Experts of a small language model.
Size: 14 layers, width 320, vocabulary 32768, 35M parameters.
Experts: 16 experts in each of 14 layers, 144 GELU neurons an expert, 2 picks a token, a softmax router.
Training: a variant of Muon for the experts, 8643 steps.
Below are experts of layer 9 (counted from 0) of a mixture-of-experts language model. Rows are named router (the router's row for the expert), up (a neuron's input weights, with its number) and show model dimensions 0-159. Each number is 500 + 25 x the weight over its row's rms, rounded and kept within 0 to 999. Numbers have three digits each.
After each expert's rows: "gets" lists some tokens that make up at least twice as much of what it gets as of all text. This comes from a sample of Wikipedia text that the model never trained on. Tokens count by the router's weight.

# expert 6
router:508516529498479488479469549523470478510527467547497520494500488478494483468509518477503473494485539541518514515499506522493440460499496483541549482524484501487502491488493465514458511510487492498482504501510493466511500492478481504455515494497501483474502510493522516503500479455497514540485527472515478507480524541494538459506470470534456545492475481485477521484552536509501460511464469502476495492516501533498512538514514460461521478478536526528527510478473519475475508539477525
up1:457508535483538522458516498506461497482520540494484516497514513509462486482530498435501527494497497548497514531494524519477475494557498514514463549480499495510519488494498519536516492504443485516526515470445533442501497499502504503470492491528530531476503503500525494486481484504493528484531485499471538459511488474497512471504470487540498475479503473493521524473498539545523461465529477517494481531511502500502513493472483511503492510462496506498523495534517500512528517493500510
up2:497476509514542496482454516548515499514508542512491516511477498474524467516518504503471516491535509534507481508489473467509491527464487463525424469489520497548507517514525499480497524483504564483542472499514484527525537492514503476495501530501509467501478503480496477477483466526491530487502512503542504476528496475426523492479521468539544499484519493526487501508514487457492502528502505540559496500491533497494445491507483479484540497465500469515483492468508502491486498536520510
up3:507494495473511528476481472508505475489502509491488547506455473484513471475490534543464512510528543495509524528524518502492495545509496513450460527478517456480494471490508498535483498519515464491457507512500514490516533504532498483537502534496477464497531462464477449509513498491484427557499529478500472520546506533489513512513504452505464487519499482511548474504482490470477506469503507501530488499505482535487542504496478530539505475500505544510554479515538533478494513467477521
up4:482499479455566477478447451468502504530521460534454541516522530475490496480504565508515518479513472520508485502473491537490495500497506447504459488545452508525458499490473481512494479483474488497473533469518523509474503477460476488510481502490510477515476527510492525446514511497513498534480467485480541480505474473522440489523495471518475499501524546513512477513535533510476463506495557492506506506495544512503501482546536498484502511508511478519474497497484513525497460521554506
up5:484526500468474544480489513502496522511486520523472508462479456513527501498517545532501488509494533535496509485512495548490480491466464512514484493484498467473481470487497485524449519461492483490556468497502496525560471482455491534494466472564478535524493494524500509575470539493490508526490494506468478473515510486489496520499456511463470503507499497479496520508502472534457509486485522511522484486498489456538462475477519495492470491534496521507511496528545523495485529472474540
up6:446493503485515476521517518512497455531507533538478521500477462486536497540542507429471500505467531457493461473486521509491492500471534475463535538519442465520512511483514521461484521480503516475527485466470497464530507491482528528509534480472493492474492463508533535503470527506522494489470506473505475500567504504500536526509509482503501468490485498484483510478497537490526495509567498498496488499444478476510468485507509487500470500499502520523479531483508487555521494451509466
up7:497469508478493509548482519505534540539495491441493456533487487516498503505484509508510521517496468502487495504496488502511510515471507527492562528473509514449548541505494494499487502541525474494504449467501490458504457521521492527498491502504498468493513509513512516483508459525515477503517460510475546493506496554476529481504505454490480524537512495489460471505518510502422514475452515478528489537485519556481510455498528494501499503456493492493480533511517539516508512466514514
up8:522456513437530513519490540461497477531504519507489490518547505523491460479496508474496535456475502522466470464507493509527481526482483483478517471509488489494519485511500538494493507505493457480452497495459464493492466503469514555506531500505477465474517484484519496504551489481503506499466510522503536491464481504496515499500468471564522475491497467467541543485514485508488513498495473481511504484536471502535517495486520479500528465512516470500465494469499482481501494538453488
up9:565485509458513522512500498481540472488510527506455564476501497520506484512497491533534497464487522466490497499537501475486518494508508460514493466483500489519509505525505479495481458486492503493499489479521504499551516483512488497470460485514534526482473504492468515469497488531570512513488483507506498442490504531467479539457515486471527497490444496505581470527486498514526508469493486501477503456516515504460493491508512507538507553488490478512492482481478524472502485500504510
gets: ".", "-", " (", "201", "8", ")\n"

# expert 14
router:524453490487510512496479504478499503525556516526506507503481474525510517476544536496497460496513491524531479473473464554489474477507513537514558494465477495484494518464515487467526479494530514447458520487555500490521507503526504523472522512497497524518490482481566512514514496480540525487515525484513487495482493527522498463538498486525527499509508491464522497472514482550522456513523468518488494514528478504476479488464494495440545476491519483512473464514498505488474473514478508
up1:515497577484531531509511460508486493551480534498507494460540473494526528466509510482535521503446497489497522515550500496512466498518494515496585500506511496502479495492449512511544480484519473506451538532491460478522523540528513477493491508475447523494502508490458467523478497486488524467520494529513511482447496527535489508505477448527537511528494474501518449503491491525511487522512465508485527476532513513506526460505481489532498503489544485482545542502464467499530489478482491
up2:504538497480474498552496495519476479477514485466505502463532496470474475498493512513514495514544483493485538501507488519493517469539473482554471508472491495485481467558440443510548503488505501483514496488450532490511530502473495481462527459469516481540522483483540480520516476524451495542468533529466487491538499530527476504516517472524479532536447487474508507535477509540501483521492484512506527560465549522482459545519544503512508529521519481536531504530496524508489526487483505
up3:494555520520484522487496512497481531508524518493490515529474530525509519454538488508500502517470475489476447407504522502500470509457525480514493521526470508479505517502509504508470501495490462494489485523481462475492507539498496505481525470517514462512509493515487479544490480492514540482486484544440475481491489528536465479504564489480512489535495518481490508531498482480500518539480472484480499469471473460490522495509497512457488512480473505480516500517514446500497486498503495
up4:492540481527534466514471442496531483468507515489463473490501481477492499495457511477483508534506545527479479462511501506474493489462519477491481441502475494498506499483529520488523523531493491509533509473496504496473547461497463526490532489496539505531510486497514481469526534503508508476487476518482551497549499492509549545500464474514548474522481539493542458544482507501514501492473474504500501485477485496510498504485522502459541477483494523496504526461495445552506502501502499
up5:482461521512497490479494536531530500469499512491501500462477524518520494467573492539489490481501486503526507519528509501485491479468514529470488490494516473502485483477527492457438496496493472521510517447539543504533554484525513522524475513485523472502463550485495484500453470493521511457501470527481480462513515549527522476504463520487480512517480479525460478460517491547490522482504490482530482482522545491513507499525502475477475529477462492494496496474488484498451433506541471
up6:481494471456490504512499518488515453490505476513470525482472470504518475488497512492557490493520489476493493497481484540551475508525484506574517479511526475506546481458578492545484526525514482532466474508507493487483516516491516507512501486483531535554480477519486522506541473484458557492527476516492469477539491526512465489462466505519514503498477462547510492481510482529548520478517456526485491510520486520516454503467527499458480508495485503475478476483461514473513489507520489
up7:467512540520534523498519546513536544436572476504492505479485461467495465541474499453504533497531510506542503483487487502504498491499512509498523491473464536489522522519546490485498533474510509511485503509521515509516499507494501488443499533548472481480488493462514493467519581457515474490495518493498432525442517507523485528486493534506487511485484486474508526486508490510468503501557523493499487530493533481542507476528507495512517479524501529498508473484520530509479482533520506
up8:478512507492528515509483526503490487507527491541504478457548542507494518466467486489479538503507494507519491475509497535519529559470522545485510512479466486520507498491502475498460520544550518504483520497517445464460519499459479533518504507514496508518478499470482544541453529525461517509497508535502490492451538457533537474473504526500501531468437451496490508470511500491485478491491517466510471495472482515522483458481508516521507545480527497512527471535514494515501507469506507
up9:450460529499478495480513554480509438522528478465560509481471502491530471457487509454521513513524512484483485464496470479508484499496513524499485464475510483492489509506503496486519507464522487522513484497464475513491505558511512497480479486479511551546518498518467526492515510465488490454493502476512510503484539532473492506502505454525509506481512498485496535503519501531514533459504470490479529468525520480490510490510482501486446470476548476497535517526513517531458522531573523
gets: " the", " of", ",", " to", " The", " and"

# expert 10
router:512495484525525513475494550503481460513529544510518538484464543498502493497484567492490495486532537535528481470530475545484534491458508547531453506534506489500516459464509508472473516489462529476463514557499481461533512483519442507472488464512535504501520482477539548479477474502523513518520501480522492499477496512528528489496489536512502501533498480475526492524502479501499488479511530446456481533517484525512530456479495509517525489480496513477509526472480547495476511498498460
up1:458490478500470504494507541513473536488500570480490501506522556534522547514482464506458489501510488448488433510526538480498467509470487479528517474505507506514492451515497449523520498469541515483462503455502511488493497509495521503492509526495485491525437555498543476498435474518537507463511494492498464464463457482507490497491505490495510525529529472516496502487501492541552517525514547476532493505487522484493514528497510515440535484447498489463509508497509505507515513520544458
up2:520543490455553482479461528538476524463490494475448510482502575519515512489505481471507500505550506510499520457509480510544517516504493527494482498507464527446502483524567488516519515501451519519522493504485508481515584483512476547453482487500530504469464489489503481518499499513513500480515511486498496494439467502477516507518488532504493494479456494520418543442517499481464467470487534513463529472527477500516500480481529538464490502457482519541467531501468496513502523497484502
up3:484479511495536451472482516488553436492492510529518483496519502491491465500499503493510468510462494504441513471501513492498527509473506496537465534542539473481489499509473493466486535493516481536492512513521483493469505456516455522486576500500474523490544547466506502495479473457508535495537495479513465506532484527485468466463522480508469467518499507484456546488512506468489509548500506543469485492464506496444500486478502537513550591519506500543488503498508515458558481509542511
up4:527514472485480471529492509538481511471522483468542508488504519515475459490497493535507510489504532476474499573489516489456524490490542558457493507559508488528527531455493538501494488560547493460488528504483526494516493494488493526514556500510487528480473478500490485554486468486493510501496494497512537452492511498517516492499485513545526519514530517511489481514476490541485481487537509547468499477513482482534449514511515498536508523510524482463477501496520540485480515492498470
up5:519505531528480461426499508534554487502507526496554455512523474508491455461483502520480488501493518510509456468511511479517525461533496456524493482523501489428507518508515509495543494536436483478446497531513484523468501491525486497530506459496521524562504483488527493465531501508504566501544530497511502499467459541529532510485504513495501521540516497517485472484507533479551484477553517506488468491486507495484518508507435497489515455495481512468495483507489550446480521517493488
up6:499484490514492533509533534540496513489472436544485489475474473509523554486474484485501456515503562487508503510515502478513536503459474559494512484505491514487530461476502499459509470502481483491528494498514456516544493510522537468455482456500489528515529501481530478521506570484528514486506495505502481511507530547520476510472534495533488506487467470489460490553533510497529470529486507468487523526478493552506483505501534508490449510476524528524487461497471551457508498448514483
up7:488536515505478484494534487502501506496483558453512528469443568477521478488487523452487465445488549497558516517478486494529505466491464509495453487479513501479503464473492521520524566487503524513496494538504504519523477482513470481454518489537497499542515485491521509519500545501500488529505493543528491491499501524468474521509502507528494511509485483470519539487476468532531492516514434460462490477478517479509518521467500481478506463526483508488497505482494485461551461509470502
up8:552487513472476525471488520484518436466512553556498533485490491477496484548464515462482484468516534517565448523537451496502492515530509475478483485489465521525466477484487497492478541487490480482467498516483506509516513445477500478525509519464504453477471504520495510501521542493476584493509512493520530492496495515520469470524484531504472513548513470495433489486530493499479481439482522524510457494514494539492464494490540539495495545516519531494506523437495496508482535495506530
up9:509495513529508502499500537489522487548496500499504481501512490522516452490472510477487545482482494540489493467472457485490508485457548503421505499479533486498514509455524487480465495501490518541476480529476506474507463512493473520491539461472503452446510514525493487472502463496492529488495559506493511486460475545515521496464474502521477468494503501503530517478515528494485547538450495481491554473528519496506531497515517514535515518547519506495485508506489477463486496520457565
gets: " in", "\n", " at", " on", ".\n\n", "\n\n"

# expert 12
router:491500520539487506497477494515518502483532523586468515524487458524497503465479514511510518505512495505492489499480511525490487473486479506518505481500481446506536498480493456510466509530535482533429495527490472499510515481498532504496496462485497477482486468522509526515477473468502504502493513509492507474478504473507472500538445486540567482536526502500542504469534488490500499449515502505472465520526463518482537501499526500442502506495526508514503499531459511495472475518508503
up1:494449513486459509534527530481534477517464449492471510496426504493524457476520474473454462532463476489503529509525484493472513535473534524545491530537491441489529466490506490512472515475487475498465513500524472477487497487516502460517456485525524546526485460492517496499507506496510538521458489491496526441501487481495522485478499474532514515547518494480495519530502547494528472501543504511555514486505451508515490477556511520526503534447500500472497491517488478492482488489481518
up2:504535502486457503511497503519516481510479502491498508481460444503499514484493493532518501492556457490464528499513513486473495492514482500523471516498531511529516462446515486465541493462482521499487537490491508518479512504529472521507499480522547466493488520495470464478533480456505505505513492483488530513560540491522477526516531494530458559484514505462466470489464524494520481461471489526478508502487491530521493477537502468469526489486521502496475518492519491449523535475502466
up3:508480484502482516496498557549476428469522513530556493500507511522526486492455536458454479499489528489525463508508521482492533515509469487483516448488507467456518537477504482523481539496499514524520523517527473504538493495476524475455470468486538461497469483474485502477463521503524512506506497490515474519512477539491551476526538485511488509484490508478440506489530491496516527528513502512483518539491460501497506504488527485515524501493513500472513518499497509521498482454476499
up4:527479495465468505541477477527503488457520549519516524497505486561505526504522522522494499482507508479526457508483474521482498510505476534475517540475522485463479462508484545509489517490443488490487476486533504512487550471480492469459493503554491487534473524478502529549476510478480495521510519487502508520467476482525458463477546509519534533493537497477519520528515501488474512466525463457505540508497508524495507493483502541500538488524508534511508509501468510477502495467491455
up5:505465516471495490498504454489486499470461490536505475488480534488553523479486483488498451504530518477538490497496515483466510483473500520495474515461480439488507536504548513481493503500503522527463511479531498473484523507494514446514550445491479457470495481489456502531474468505487494458516530481525458513487522495542556509510490477518493487473454541428498484521494470508521484486495503555510468498540472477490535511450459505492533479507500539531462481497509546512493532519524480
up6:527520508517556514466490530448498511482489508525509491532488486488520490475517499493550539455501494522579494482541534524481480535475473476501518503494520493527528493454534507505471500503520499486514514447481484525512488499504472488495510513546580495546533542508470472500470543531480527483500497498460497501491491504514511501532530486492461512517510503500537500456500532493520515456522498526467531481534484510494474510454537501520512477451508484485471453504465504509490507522454511
up7:501539539577477527442522534487541479517495505501495517493500541522534461500497545499478501463486531473509506501484476497505474492495505516433501471536536519541476512446511477476499548508516493513515487496553520486546463466446510488501540510484569471504511474500480533491495444501525515508450529507499489540511489519482511460468453493472515499532461527518505511519541516505492503502540458527494497473503499531519493506546494502515506510483497512515499565475496505532459510553503487
up8:492540471515544497515491512474479490481488477439491471490511521505480485520519510497490523527487505518478498466475500522513532539478503491521511480485509507472470481536479491467522469516484496515503489517491518516506488476540535497459524493514520471526482508487518483474507517495470510534534532507492527463487482554482519495511513510450519497515516503469455491492479536476472493536508476495452529503512487521471505500542537491468546487496520507522515507466501503491474488510506430
up9:477504510552518499513506462490504455497511467525482538493525459510500465486475507538518518517544513535447478468498493499498474509492513522515529518547488468518504515483488514490462504522498450557489481498500434508504489461466494523519530480474499505522484534488485497511462492476499552489526513532489518519509497520523476490482501496501481497526494527546495492489483516494489484503519484497534534534511517525549536554540544467525540448488469482527496492467516483502498531513525518
gets: " |", " |\n", "|", ";", "%", ")"

# expert 3
router:528468455475501488502486523508534472524473488530504526537479508496527521466484539489509468520517511521510486460494502534496507451482485501515522510495500481463554517489473491523493490539531513503516516514513472432514516493485474508435522470532506518494489487494509510453483515470473517482453516508455461490474483546539504447536488490536482545501510507471517507505484522495478486472492469484513501519533475493460512498501458506461520474458507531514472499473506540517477506487501527
up1:480496503520477490532510476513463535513490474465511505520493512465518461465487505531526466501514520528474521481518503507516497514464499507474547476450464462513477545503469470529533517502509492469498527472519516449513531469531533513546555485513535476478478493461521518428508538482480505512511507519468521479497469471508516462495498517475529519483525475488451526520553485533527475454492506469549465491487507490474532526497498544512512461511518500477516479531500528507544514493504473
up2:496493510493539500546506453467451501486503525481478473528546517482483536463474473504521479491512522493531523476492513499480478504478477498493468494467502513488532511538487528535457485472458463476462499472507495481493493524474506501464481500496505554543504518525501509483502476492510505573530496543511488488527554509486501497499478500532516466456512498487490498523565504473556487506541500522509502507477486534460520565512487504460519533475528486497520514509521495473535516526510559
up3:515481522499481521510526497473510471532526462459565496538514477440525507461484466543531549491481524441470545551503520505506478470555472520476498536513470520491501525498497536510470480505519516475478501501525466512538495552494507474484528459444546514518463469503428496528477510546513500504488470491536505525513444502537515497525490481485521478524513487456535488522461522528518550533501485476515478455512493501473541499511495539515487512509480481523508490506546522515492461500522566
up4:497475507488485511461464483505474548477506496488490508536495511493501509521491501488485510500434496544505512499512454513550481519482541476520513492514538483504512505480527506472506497432508449535507515523471516509507537514492494486486495515465500505490490515504523508463488464492481486482507529508490486504523507503505468523503484472509507468502514472487482516501499519505515509485461519527503470442496487464464472473488477490503494501539483538480518499461521510550479477471499481
up5:510490492483528491553504502512474500498513477502421503473526540536530494474497484491444505527476495474514476461501454519510514499512541537534510534475546513492479511471487538442470523494521512484497538502524460478519458512533554514480479491509505504470474494500473521531501506512479514497469499512517563494465473495510496508486528492482529525453545508516484512488504469500522503527498510543501506508504509531523536522487527475494508460481562510477487484515520468547490496479501496
up6:530541475525526491494515524512489508477538495481523538522525492463520502500550489510517459502520502477476509578503501493487485523529520483493525515558503505518509490476489485444483492527506490518519518512487535460524541499511459559498513480509501500482523495499495536520508459483478536504494503522449512521510467513512449496535448493557474540533520482530512497521518514489479485509531509479442546529494492493485521455557496497538512453469516528465497504524508457455472471475482510
up7:445501469467500540543514516496455540472485507534518496443517470504477542484507493513504470461471557524477462474504483533513528519547470507556529475498500506496528505434516511502526502512466505544481499515470520510502490490502505502495551518491487528513502505490521529513490528524524518473536472480487487510520469522524505503482480482534545509535523499476510506562527470520539561455527460526492454507488539478482507465496499496511501458482529500506477517487480483529485483511500553
up8:509486501502484464486531482505522507436472466474505516464511499497502470501524495460493467480454520463507520547481470479482527482486514470474511497475495480518570506464508480497552509493505508539528540491504499507477497466498506525471468494508476507530487493530534546480522499488501494472472465482505516491474488490485541473495459477475511508544517499462478530468508492507529504437492478485543516518522545534475544506471485535455537491468474477474459517453500500432498522483491482
up9:519457550496508438513489531504470480519468529477457533492490476476513454472494508498500528545496498485507493535490461518486465511499506496481491546511517512485553504456532496493524486497498494481483522508460500515501502505514513493487512525496520512466503485436516482519472495516505468477523547485518530523482484513484478460539484514509453491485473415472473523516490545466453517509454488490553569513479484545488475519484505481543524498464519529501522506465446483498519471528445488
gets: " ", " a", "6", "–", "1", "0"

# expert 4
router:591508539465494496501509509533514479525506487507509525491496506506544539523478493506498469503535525505497476482499519526504540482460523529520507451507521493488526508484437471488513489487536511493443492501506478494491493485492480496474524487478514488494475509507542511516480491423517492525522487531494500510492461521482493504495493510497521489510514492464515507512521521532500492448517485517588496484552496519476522454518497485505494481466550512542544511495474533505488453489492514
up1:494481464521503510498497511546482496515498502548441523498509520490520538480539531546470483476524540463499499496491454510506513504479538523507522498496502511507496531555495528505493523485471504475452479508440467482467518517498521466516490487487488496492491522487459531512462479495480515502506478493525492547508466492531473546474497473500525522507456517495490426510495498517522517496487494469509480530485533528498514476538501530487490489489478565541492530462512507504481466446495512
up2:517467473499515520497523537498523483508472493506495498503495491495497490527476516495511518472464500508505519492503454517522519444506510516534489503528506483493451477511499512534481543516512473523538499510488478503484533526497516494522439516472535541525504539514523520545464520479461485516490546506510447494463510485495552476513504468523547503477489509459524506472478468552466507504506503526550516522498470506504482521506485521497471521499491476535519507539484493475490481518477536
up3:523498545486526510517509461542519486509535535577456491499494502490531527490520524505511486512514494480509571495505479470506466518469491482507480474480466463493506482508512489532482518518507497505542489530536557468529542450490532520460465473491500476542464488486534494539536497491477525447515527502521505521474497527517495503468512487540510474522526513472444490543482479507460506508470493490519524508514506468490530519473471540479489437510522514533520488527507502558495523474481459
up4:536492497551520488440508474522519507503533548487504511503453524509484499457530507474467509480506507500494491511509502504466494452485470505465493493486522527444503490538502506519497497507519456485482468518521501479535460505481518526510516487462501483538507554512516496518516487468497518521499485569456532473549497484573482493482447510477498519475511486550495444485498497451502541457442509524500499517546502506499488487522500517487494508493465505512484518529500502522506512545487448
up5:472491499476488484468488555530495492493522525544523512523513494525481488525478528535511545485506530506494494544444524450473507475489491513483499468504521464542476456510481471439574504499507516467512530485513522530470506520488494540500516531548488431491484458491521507500524467500536477510500479521544535487480513480560438504489502524518446481504462509508511520496488473517501458476476516537540492489516484495527501495542511536512491482513505473479515444530515504478500503545490539
up6:484493489538525478496492527469542480479503475457467491518520490500533541489472479504493482489528511520499521451480522496464525492499495513493469502482458479439480519510457549467479518486539475491513500493456523506499468468512518485508478477518528518505474485474494534484525525483505501516531508516480545494514531520539447502502483468537494497510514554466505485469471494559482479469468465507533470496518517507490496535509498475509453516504519468508530502492548481520501511496465471
up7:495491505505489503496501494574497463472480485439520530554473525522508530511517510477514535474518519488487506467502536490500495507491508509470498501467504515517512487524495486512510526502517499520497527454451518494520481543483522529488491476527539506443474447495484506516471487509535510515478489526506492485538515546477532485483464431522512499525497542510527475507454434532482548526464496499500535480478478482466546515513478521470501480498523513510529495499476519463463463549517514
up8:506478465533497501510461518479506493483491536494463528500454485520508539499529510454482503484492490536513529488537507477491486484507485500504488491451504501498483486481492491501512516512524475469529491502477500515540505460521512469479509522509504549510512475478485522481486491524509500470465463470473502479499461533434490473437485454474501504531530517464455530512525533489497502523467486491490509468480504504503507514466559507559529513491550471518505531527463573519502492518491540
up9:514497558537487456494528498523476501507491488488497504517485538516484488470552516504543471423503484504523486486470537475455522516465494479498502523507490507524495511434521499487486498547488527487486568455527491487501478488476479507521463509470511454540462469530504559452502511532487524511511534479460452498485511450483498487528508475500473521529471486523478447474501513483554491510531495506501484524490501469547513503442493505503472439469430496513508509511493483509490501483473520
gets: ",", ":", " |", ";", "-", ")"

# expert 7
router:549469503457471518485507538486497475524508489503504527516517522538549503471493523467503493539546470483502508454494490485495505490475484529515504506501495473485542501471476441486480517507554524494478480505491476477503510502521506526503519506501524500463469458474520507500475487484498506511499462480541504481492463515504527492523464494526510473505496488502477489457490508532481509488528511508498513455486515549483508483480529455503539476468503514557504538522497525493479457500531498
up1:514470492503490504496515539462522510444532490522437489527527497531482479528501547490470500408514485505479472468503472512457495514454483510500538510505506466480494495508536503482504484496423488517489531529478426474475502475458491488496492528514481496447517538509473492477515513515494511492539475504495538499510492485492514505472457521550507520551502503536501505452551503475446505461505519505504502517469528518532492520467502531484497524516529504541481509472476480524501503494506503
up2:479540517540491510480472495460494495507512512488505534461494483488513514507482492462515432543497510553515483502509540475484502515494499544505479475509493481479503510531527499481515503528503477501495534514520495524493476504488485485537493511521487534502517518470550491501487507506534505519498471480488495492483482493477497523475536527499474504459457535505513461520478458534519545516453560555463513450517507510542481492520503490487515435450508533527516484525467522496494497505489488
up3:492513489489485518509504505524486519517488478547507467512508507485493500480533513492493555500505523479519466479531468487500539531538535544543499523556480496493549465489554513500456487484541521513482541518480528527510484469470512494488519490507499513495540515492489498499496507477492470482468488489485496493500505518470498501520508498505559478452499517495479519503452464481519455474530487485517493492524471498531517478534501539516473480484534499497536481468506520471505493463496479
up4:525487499503443497508528521495497518452497475501489489535515485459545491496506511515505496498521506545497489485501476519518480500499540480481502503473506526471533523462534488472506467510502487552525499509539461475519523513496495539536503495492527479520505505437511485528518517470480508515473499520528535462501519490532571479470535527470501479478497498505489495502485445499516478521493482507450496507492457516519498517505477472494535502490495436528489498490568488548518486536502492
up5:476484538519492528476503490449545501559525460476494511507475460600510510497473516491481529538478511502480529529506473511499529522470545460495492494476446472489526446503498486505505477438510503535453475502507492499490521452533552503463494516475561484498521495503534512529543513540502533560497508517505505530500514494508487482479507495485531489506517530443526442493518480467507501480500490491471518468520507498494491498515516472525542489476520517493497523449437509530527459488503497
up6:472451500517500455476498540491501482526483520528547468530498481510509548479474508463486504447474479476505513486510545491517505515525511487490503498466465516504512458478494476505480503490544501487514497499515505494533502509470459490456488524533500526534489483469531559488499525495456466486484488445447487438489481504505471491493460501529515516493456491477509503470523504528491503521496470501444470509489442546517477503512525532518478497505480447501490499496522523509520449490502483
up7:476465528479489529490496525515480480467510510482472518497481525487485505469520499548481493479467517534468519507528515485490484507485479519571469463456479541477494492517499565480499476502499522489492501492513480512526480489474501536503494479518480490537516520512501516500501527516522520508465493476458455490512485507488495490490503522517504500522473519500468536513511478530503508494460522515512503491559516459500496518493486495525559421521516477532493522486478471544533512550471533
up8:529524486522390501511473508489529476524492451496506513512489411513494476507467509488488460538489505486482536527494481538497526479496477518492503490508518505477490479536518498469527459530505523471511500531484522518470516506465507491491531498464523521504511537554502498522515485508516501507522478480526510463518493520504512468567515501485529517490502539526482536465525558478514542518475482492532497540489551468433483541506471510548574459477545454502497504476505524443511496519538488
up9:510464494447520538529535506487548484455533526482482476491502468534532523502497481536485462541495483530481489463540472505523500442509512477509519538462513528509484518498501489483475479512529504497467550508480503484528505501546532523509520489505497520531444513543514511512459490476578500532505513472531523467457503500496509495506485507482465495500504475538494474464529552473515513499522480513463511500508491489457500509502521524538504475455476504490538473470521449531470470485473503
gets: " the", " of", " and", " was", " is", " a"

# expert 5
router:452497469539499496507480542527487455501519505527474502535583484477576495508485521478518507514496513479485476466528473490507495495472496506531480451482481512471520480471510476490453478495521491493461509476509477497496505511496468474486493447507550503472513468445501517521453472460505524506470507468497484499469524528510516521505458543535492523475486523496516492470510499538516484461509517530482466533475547516486474512501500503431492457529487523511474494500459531453504517517480506
up1:516497487504462490500492496485463479497501496534469523518518486478526420485509510521485529501540507474498528494482530519550457539531491560496452483526463505516511508528522518449509513497454551500485501498513502504509460495519531503478533525535526492520533476505524532551531505483519468462517513539543483460561491482546523500482464468507483495495527514476490498512488531485500495503521487478489500500485522553526526486491502490497549486487495540509481521539479513490474494487497490
up2:494511537529497496492481464502526500531496503536523536519522476483509507479500459418493481524519498484501487494524521540539463493494499528508455561509520516511498508505517512463498497520533512517504464468474546480472461508496549483476487490485508467459517519489523486478475494513508486486479468546507467512537475550471481485484459529450505481514514522524501493525485520545498552507517517490524503491486512464489501480503496478454490535498483522473511550520452527503513498517496509
up3:456509499486519516494485494481549536504549545506541494488533504512515474464456531531521469481504537506494493518526456531504516509532501484527489504546540468505534500495496530448469514484456474470454516494485464482489484496499498524496509502521506481490469506446487530502525506460521536498498503517497521491529520516538542495484565512538463552509481481473552499473546459486484520511477498485476522504518486529461492503484516455475490509536464505462496481496519496463506507516489503
up4:478537438513506503483564526504471499499458530514485475492484501512514543498510529498516505487476522490506479462496501471503522449469507453486536516497537446496546453499532515500487495518498487512467484493447496516476544491548535529498532545510522534461542541529463510475487547475486503508529491494467486535505485537489542525497501511477505527511520493497545516512491507516549494471486512511557522492497489503493511495495538461449527498468501581507455555511487505521490453549478481
up5:485486488484487543493500548485454532475510483520500488480512528520523499473507510505501526525488497496512500447502507499510531477498497539485529532491499515472492498508475472520505508480508533493484528477490503504488460461497488530483472416457496493464512501449532512527514525503491491553515539548530490533461498484521528483528518502513504463464482531497523480504522494518508526503525494463476490522523508512463489460511494495445490556475560522476496505496513537530491510515507504
up6:506519494498527494506535519510492493543491491512477519534465515494470495497504496512510512536497539515479499503523474494537511530449487475482505494500450484475502494507568507533539478501522511498506489425507514543517516509452491534481496469526528447478508447487503478544528505507511474490478525515501516483454519457528507482531511505502460501515494538544504549509503493481496485483485502533494480520522510532471476511491512487491455524476477448511473502555499490489501479483544504
up7:508518484520499503485450505515534492534492452520556548491480509514473481488497502479533476519531533491548477513526486483515519480479502508517504405512492478522503499511509463522538499506494447501463546525502479493485554496547499512505492489507480478493522523493549503504496515484499508457498476513518478526507482526515492480495546524455490447520474480493482476509516483537494482487536490497503490487442524463529529492464495490511516484524491494473509490461514500512495548513467476
up8:502467478531472516490491507513507497478481549493518540487525509499481490503463497500513493481497481486542486511495471460526493514509519481520531479466513463499537472514436510493548513438461463518496510479533478479488489540460497516462493481487546507507524525514509492518505494477510488489468513518531458510474463551507493485494509481523451522488532524447494491498481506508513535497470511518506460477490455498505497529467519486495553503523501527519556536542506525470526534478500518
up9:531512530566496461464526489473490508532479492473516520501527546484491537541480510506520509480500512505483499533500500486500496528465500513543484487509502486476493512485514503495458528501459518433451492543485524464539511492501520511490522503514482491505507536457498492461504454529534486492494524475515516495503555543500516495556477490471524502480532500508435496470525513467484474541446527481550468503502497482511468492529501472476508517473490497494473478459503505491503511540524469
gets: " ", "–", " L", " D", " W", " N"